Weights of a small mixture-of-experts language model, trained from scratch on English Wikipedia: 96 clamped SwiGLU neurons an expert, a variant of Muon for the experts.
Below are experts of layer 3 (counted from 0) of a mixture-of-experts language model. Rows are named router (the router's row for the expert), gate (a neuron's input weights, with its number), up (a neuron's input weights, with its number) and show model dimensions 0-127. Each number is 128 + 24 x the weight over its row's rms, rounded and kept within 0 to 255.
After each expert's rows: "mostly gets" lists some tokens that are sent to it at least half of the time. This comes from a sample of Wikipedia text that the model never trained on.

# expert 35
router [158 136 167 111 113 161  89 110 159 122 116 138  97 143 161 110 119 180 113 171 149 133 192 139 121 110 163 131 151 104 126 165 141  99  91 159 143 126 124 132 173 125  85 169 156 131 106 143 119 123 105 132 118 143 101 152 117 132 139 108 110  92 110 165 126  86 109 121 139 135 147 149 125 133 163 145 126 152 129 162  99 134 122 119 112 130 128 105 155  88 144 162 101 116 145 110 107  66 142 141  95 115 140  90 159 137 182 113 120 150 139 136 114 140 113 153 154 111 150 124 131  99 147  76 128 142 104 112]
gate1 [125  95 134 204 118 113 121 118 129 121 169 157 113 149 132 143 125 133 121 161 113 138 134 124 145 111 168 133 160 140 146 144 143 118 201 103 107 113 137 144 155 130 143 157 149 144 123 127 143 122 114  71  90 107 147  96 112 162 107 138 130 111  91 140 130 113 137 101 150 104 149 113 160 132 111 135  66 104 111 147 122 158 133 139 125 155 122 116 162 162 151  74 129 155 135 161 161 162 113 106 149 160  95 118 107 108 143 122 136 131 116 115 119 100 111 145 102  95 185  95 134 119 106 169 114 110 106 125]
up1 [ 80  61 138 138 109 133 128 118 114 130 161 122  67 143 134 157 141 136 114 165 155 105 137 116 135  93 132 125 117  87 123 135 111  93 142 176 168 166 146 145 133 104 142 124 163 124 113 158 114 135 157 149 128 144 154 128 144 141 141 108 107 138 127 103 120 161  91 157 152 118 152 103 130 148 177 124 116 182 148 130 160 138 103 111 175 154 139 165 122 132 145 102 128 110 107  95 113 136  89 106 101 108 107 131 148 156 147 156 132  82 113 130 115 121 121 152  61 116 134 137 152  88 123 121 122 138 115 154]
mostly gets: " June", " October", " July", " November", " December", " August"

# expert 17
router [121 140 125 162  93 135 130 115 142  92 140 136 124 154 181 105 135 118  67 166 162 153 149 149 114  99 142 130 141 109 112 133 127 156 113 161 104 179 125 105 109 144 144 189 155 121 160 105 128 102 157 100 123 134 144 123 104 115 134  95 102 104 119 155 101 178  77 122 146 125 129 159 136 133 109 117 122 165 127 137 108 159 137 134 104 174 135 107 146 148 141 145 132 113 157 118 136 140 157 124 137 125 122 143 144 128 144 124 119 137 123 180 103 150 125 132 144  62 147 107 152  78 127 111 135 173 102  82]
gate4 [146 112 102 130 104 131 119 102 128  86 115 147 100 136 102 116 124 136 126 123 128 153 151 132 138 152 137 127 125 141 125 156 136 173  92 131 117 153 140 114 131 115 125 139 173 107 135 112 124 161 133  56 133 156  89 138 146 134 117 116  98 171 129  62 113 107 113 104 208 164 152 122 125 116 135 123 108  79 105 174 161 145 120 133 129 144 120 118 102 109 167 131 120 138 121 123 175  52 155  85 175 112 119 162 161 103 129 121 142 136 119 115 143 154 130 142 135 146 141 120 119 116 124 153 113 114 119 111]
up4 [132 116 168 114 146 114 127 135 158  99  63 135  88 153 151 100 133 112  82 159 147 126 145 143 141 157 120 139 107 108 101 129 111  94 145 124 124 132 148 170 131 133 135 129 109 107 162 116 100 126 167  96 124 105 130 100 130 118 124 125  91 146 164 131 128 112 118 130 195 152 135  95 151 139 106 128 123 117  93  96 128 160 100 116 115 133 139 111 143 167 172 119 145 166 163 135 113 113 154  87  96 146 138 133 133 136 135 119  75 176  87 114 140 140 115 145 140  82 112 134  97 157 126 103  85 137  97 160]
mostly gets: " information", "ation", "ions", "ments", "ology", " services"

# expert 5
router [118 152 110 147 118 154 118  80 133  83 108 124 146 152 159 137 118 153 158  87 124 155 154 146  99  92 138 161 159 160 109 108 124 144  83 148 100 148 105 107 154 136 145 143 133 116 131 121  93  99 131 105 115 130 157 143 108 131 125 134 135 105 104 137 108 112 129 161 144  99 153  99 140  94 142 122 110 136 103 135 105 100 145 125  73 128 167 162 108  93 161 162 101 147 173 107 101  98 151 151  83 123 105 163 149 104  95  94 114 134 183 147 122 119 148 143 130 115 165 106 173 132 118 107 121  93 134 138]
gate6 [ 98 106 141 133 153  84 183 144 119 120 131 147 127 126 124 121 107 123 137 141 160 126 108 113 119 105 209 107 152 121  87 128 123 124 144 121 132 183 151 128 107  84 166  69 116 122 149 115 125 123 132 112 121 153  94  99  86 162 149 116  95 115 113 134 104 114 127 160 119 154 160 106 134  98 129  88  94 116 130 141 106 115  99 114 104 130 140 160 157 139 128 110 128 135 113 118 135 110  63  97 103 124  96 104 112 124 129 127 139 123 159 147 122  88 130 124  90  76 152 135 119 143 118 159 140 147  92  92]
up6 [ 93 112 127 124 110 132 127 111 159  98 110 137 131 110 115 147 141 107 155 129 124 152 114 158 162 132 113 142 160 103 103 124 156 172  92 144 130 137 104 126 116 128  97 125 130 104 128 144 163 160  79 116  78 109 134 109 131 121 140 115 131 108 133 119 113 121  80 153 124 117 122 132 127 128 108 125  97 159 103 117  90 127  75 166 134 143 162 135 167 155 153 102 122 172 169  69 183 120 104 135 141 113 152  99 126  81 129 148 118 126 119 128 105 147 142 111 113 108 157 154 182 172 111 128 115 130  67 110]
mostly gets: " was", " is", " had", " were", " be", " are"

# expert 14
router [132  84 128 156 133 214 100 128 122 106 132 157 105 196 161 132 149 136 149 157 105 135 154 135  84 117 124 124 135 177 133 148 148 164 110 111 143 130 150 135 134 124  87 186 132 167 128 112 150 145 142 124 103 122 104 147  80 119 125 143 121 145 115 117 132 116 140 162 171 109 125 133 138 109 152 152 121 131 128 138 106 116 159 100 138 157  96  64 109  90 125 167 130 138 129 137 134 117  81 136 135 121 142 151 125 158 112 121 116 137 141 185 106 129 159 118 169 134 146 129 127 100 146 131 120 117 114 154]
gate2 [127 122 121 159  84 113 171 101  97 115 130 111 138 137 103  86 149 119 104 147 183 136 126 139 140 119 101  96 110 146 138 137 175  96 129 123 168 141 123 114 145 123 105 119 104 132 109 106 159 113  68 118 103 123 123 116 125 113 116 122 177 120 135 166 100 114 108 188 188  89 169 143 117 144 140  86 105 131 148 117 103 131  90  94 137 172 140 116  84 124 121 109 126 124 151 122 176 148 146 135 134 110 165 103 113 143 143 137 136 133 147 107 121 109 111 136 111  97  90 116 149 103  87 124 124 147 138 160]
up2 [101 146 118 122 102 120  98 133 119 138 120 113 135 110 150 175 110 180 120 156 122 147 124 143 126 126  88 124  93 134 108 165 127 163  97 148 149  96 134 160 179 127 184 122 161 134 114 119 161  85 123 130 143 138 109  83 144 182 138 112 137 154  98 100 128 103 120 147 129  92 122 133 115 117 106  83 137 117 115 142 151 129 168 137 136  91  99 159 139 158  68 136  99 122 128 160 157 133 150 126 169 140 119 130 144 135 144 125 129 106 118  74 135 125  98 123 147 135 170 154 169 118  99  92 109 102 119 107]
mostly gets: "an", "n", "k", "m", "z", "in"

# expert 47
router [140 134 123 191  92 178  94 125 103 102 144 138  70 163 160 108 138 128  76 184 154 133 155 135  84 136 116 125 140 138 136 159 155  79 108 147 122 139  92 168 127 151 118 169 136 150  64 116 119 124  96 127 135  93 123 100 121 129 120 141 133 128 104 145 125 166 130 149 132 153 124 155 127 181 152 139 150 145 142 126 135 124 141 125  92 133 137 104 159  87 129 148 118 124 138 109 107 135 127 147 114 115 127 127 155  99 107 115 117 132 118 118 112 166 152 150 159 123 147 110 122  93 118 117 185 127 103 152]
gate1 [151 147 171  93 151 117 132 112 173 109 126  98  96 101 155 116 104 109 119 156  75 171 158 110 126 117 154 137 132 134  92 106 122  99 111 118 139 113 136 133 108 170 145  95 154 152 131 154 111 105 117 119 169 104 129 143 149 152  95 164 127 159 141 123 141 113 118 114 114  97 114 120 143 169 104 143 124 159 118 140 140 133 118 125  92 136 163 111 125  74 159 188 107  90 143 112 142 118 117 152 153  85 159 114 125 117  84 120 110 127 134 134 144 125 168 164 168  81 132 131 125 158 117  99 123 108  86 118]
up1 [112 128 128 151 122 135 121  87 147 157 137 145 111 158 130  71 114 135 176 167 117  99 144 136 140  94 106 101 140 139 111 107 129 176 122 155 154 157 123 117 141  92 171 148 119 106 141 138 121 123 141 112 146  86 158 108 143 122 121 171 155 209 145 105  94 131 123  96 142  98 114 151  95 146 138 149  97 142 130 132 105 115 115  79 141 119  75 129 126 146  94 132 118 121 123 152  96 123 133 184 114  95 119  84 170 109  91 108 135 132 134 143 135 117 155  92 143 140 101 146 127 118 115 119 146 117 143  98]
mostly gets: "'", "tic", "cal", "year", "’", "stic"

# expert 38
router [149 115 137 149 106 140  91 189 127 116 158 152 121 120 124 107 104  95 132 163 158 133 132 129 103  72 149 135 139 125 106 117 147 136 107 156 148 136 138 141 163 116  89 139 142 122 179 150 113 174 121 121 151 143 133 132 108 121 160 148 121  76 107  91 122 131 168 139  98 155 144 113 145 165 115 104 181 149 132 125 120 141 139 146 107 155  94 136 118 110 136 147 112 144 172  97 133 131 120  85  90 112 163 103 126 140 145 100 124 153 144 169 122  87 148 145 113  96 135 139 153  74 107 127 181 141 108 130]
gate1 [120 103 113 136 121 109  99 105 131 139 130 133  84 119 142 111 143 132 170 127 132 110 121 141 129 133 137 106 131 119 158 115 137 103 181 112 152 170  78 141 114 127 143 115 143 100 135 132 120 166 153 110 135 152 128 129 101 120 127 178 112 100 111  83 131 136 132 123 146 150 116 120 120 146  74 114 109 149 158 115 136 110 112 166 124 189 107  94 119 126 100 128 122 137 192 104 134  82 143 103  94 114 135 140 149 100 103 142 102 186 130 139 147 170 170 122 142 162 126 176 173  94 121 154 146 130 155  99]
up1 [163 144 135 142 120 126 125 115 125 108 128 154 129 102 125 149  83 139 129 138 125  89 119 145 117  77 131 133 142 176 157 172 139 150 139 148 121 152 102 114  83  88 106 169 124 149 148 151 173  97 152 149 133 140 127 123 126 109 122 107 107 109 118 127  89 132 137 140 156 148 153 144 112 163  80 129 134 146 141 126 148 120 122 204 182 115 116 135 133 110 122 102 141  71  68 149 154 150 104 100 137 134 173 145 152 133 142 144 105 113 159 116 157 123 132 110 152 109 140 168 122 167 122 121 153 110  97 140]
mostly gets: "w", "a", "u", "o", "us", "f"

# expert 45
router [160 112 120 160 111 130 103 115 132 135 119 131 134 128 115 107 128 127 125 124 125 148 146 151 110 119  89 106 145 117  78 174 164 123 129  99 102 171 118 139 149  99 127 122 138 143 128 130  81 129 148 122 110  93 106 107 115 172 106 174 120 114  80 124 147 119 172 143 163  99 142 125 164  73 112  83 152 165 136 131 104  97 115 140 120 150 122 156 111 122 149 163 105 157 130 147 105 173 108 112 124 109 156 127 135 132 160 138 115 146 148 139 138 126 124 184 195 139 122 110 194 125 157 124 143 105 112 108]
gate2 [112 146 126 100 139 129 123 135 121 155  98 111 132 151 109 143 147 134 105 139  95 177  92 119 155 126 133 120  98 131 136 134 119  90  71 128 141 153 159 147 172 104 124 142 143 120 175  87 104 113 126 109 177 110 159 106  83  88 104 172 178 135 146 118 112 146 115  81 125 117 164 138 134 119 142 128 124 149 147 142 114 131 127 130 108 135 134 138  93  95 122  91 159 119 167 110 130  94 144 123 124 144 115 156 190 100 119 132 141 139 125 186 133 142 112 150 114 103 131 173 154 157 117 173 137 137 104 154]
up2 [162  50 153 104 150 133 150 147 143 123  95 135 134  98  98 100  96 113 133 156 123 135 148 152 124 143  80 120 126 117 117 106  96  99  97  98 153 159 142 133 113 121 179 115 142 140 136 114 141 177 134  90  92 115 121 103 137 112 163 143 117 114 125 195  84 174 129  73 102 132 124 125 131 103 157 112 118 129 129 152 127 114 108  96 127 129  93 147 134 114 135 189  70 102 103 156 126 114 157 119 137 114 109  95 155 113 127 123 130 124 134 136 114 117 126 155 145 143 120 124 146 113 125 146  98 109 122  98]
mostly gets: " but", " when", " where", " as", " with", " including"

# expert 34
router [125 182 107 134 117 153 108 122 151 123 151 114  88 146 101 107  87 136 136 148 120 150 165 178 102  74 124  72 136 101 137 131 105 126 115 160 129 124  84 109  73 113 124 170 114 144 133 106 130 108 145 117 101 105 149 134 128 145 169 106 129 112 104 145 146 135 137 126 171 158 140 134 132  76 168  87 138 155 141 136 114 121 141 142 129 118 116  99 169 140 148 161 113 138 166 121 110 123 132 111  92 120 132 146 139 128 174 127 129 167 129 167 142 155 148 121 146  99 160  86 151 135 128 108  81 124 107 104]
gate1 [129 153 104  81 118 158 175 151 161 128 145 160 132 168 115 161 123 136 126 113 122 130 118 125 146 131  99 139 121 118  94 104  99 144 122 118 126 115 108 137 117 112 131 138 128 170 130 150 148 130 100 181 152 109 146 136 110 157 145 125 122 164  86  88 111 111  47 134 163 122 149 135  98 139 120 114 116 156 123 151 126 150 135  98  89 101 147 119 121  98 103 130 155 176 123  71 142 146 131 127 126 144 153 145 138 114 110 149  75 113 157  85 124  97 109 148 139  82 109 101 158 144 111 154 145 113  93 144]
up1 [155 148 149 114 141 114 153 144 117 131 140 148 122 132 123 157 123 133  86 103 114 133 130 123 135 124 108 124 114  95 129 133 126 130 138 121 150 130 110  99  79 131 179 117 180 177 139 140 111 119 123 148  75  90 151 119  93 169 180 141 125 114 103 132  98 166 109 136 152 145 123 138 141 143 158 135 101 121 136  79 143 133 137  89 112 131 112 117 139 132 172 142 147 123 127  76 143  97 154 113 120 156 124 129 133 113 136 140 119 161 157 158 122 157  83 144 128  92 139 129 137 180 113 128 186 181 123 189]
mostly gets: "es", "ers", "rs", "ns", "as", "ts"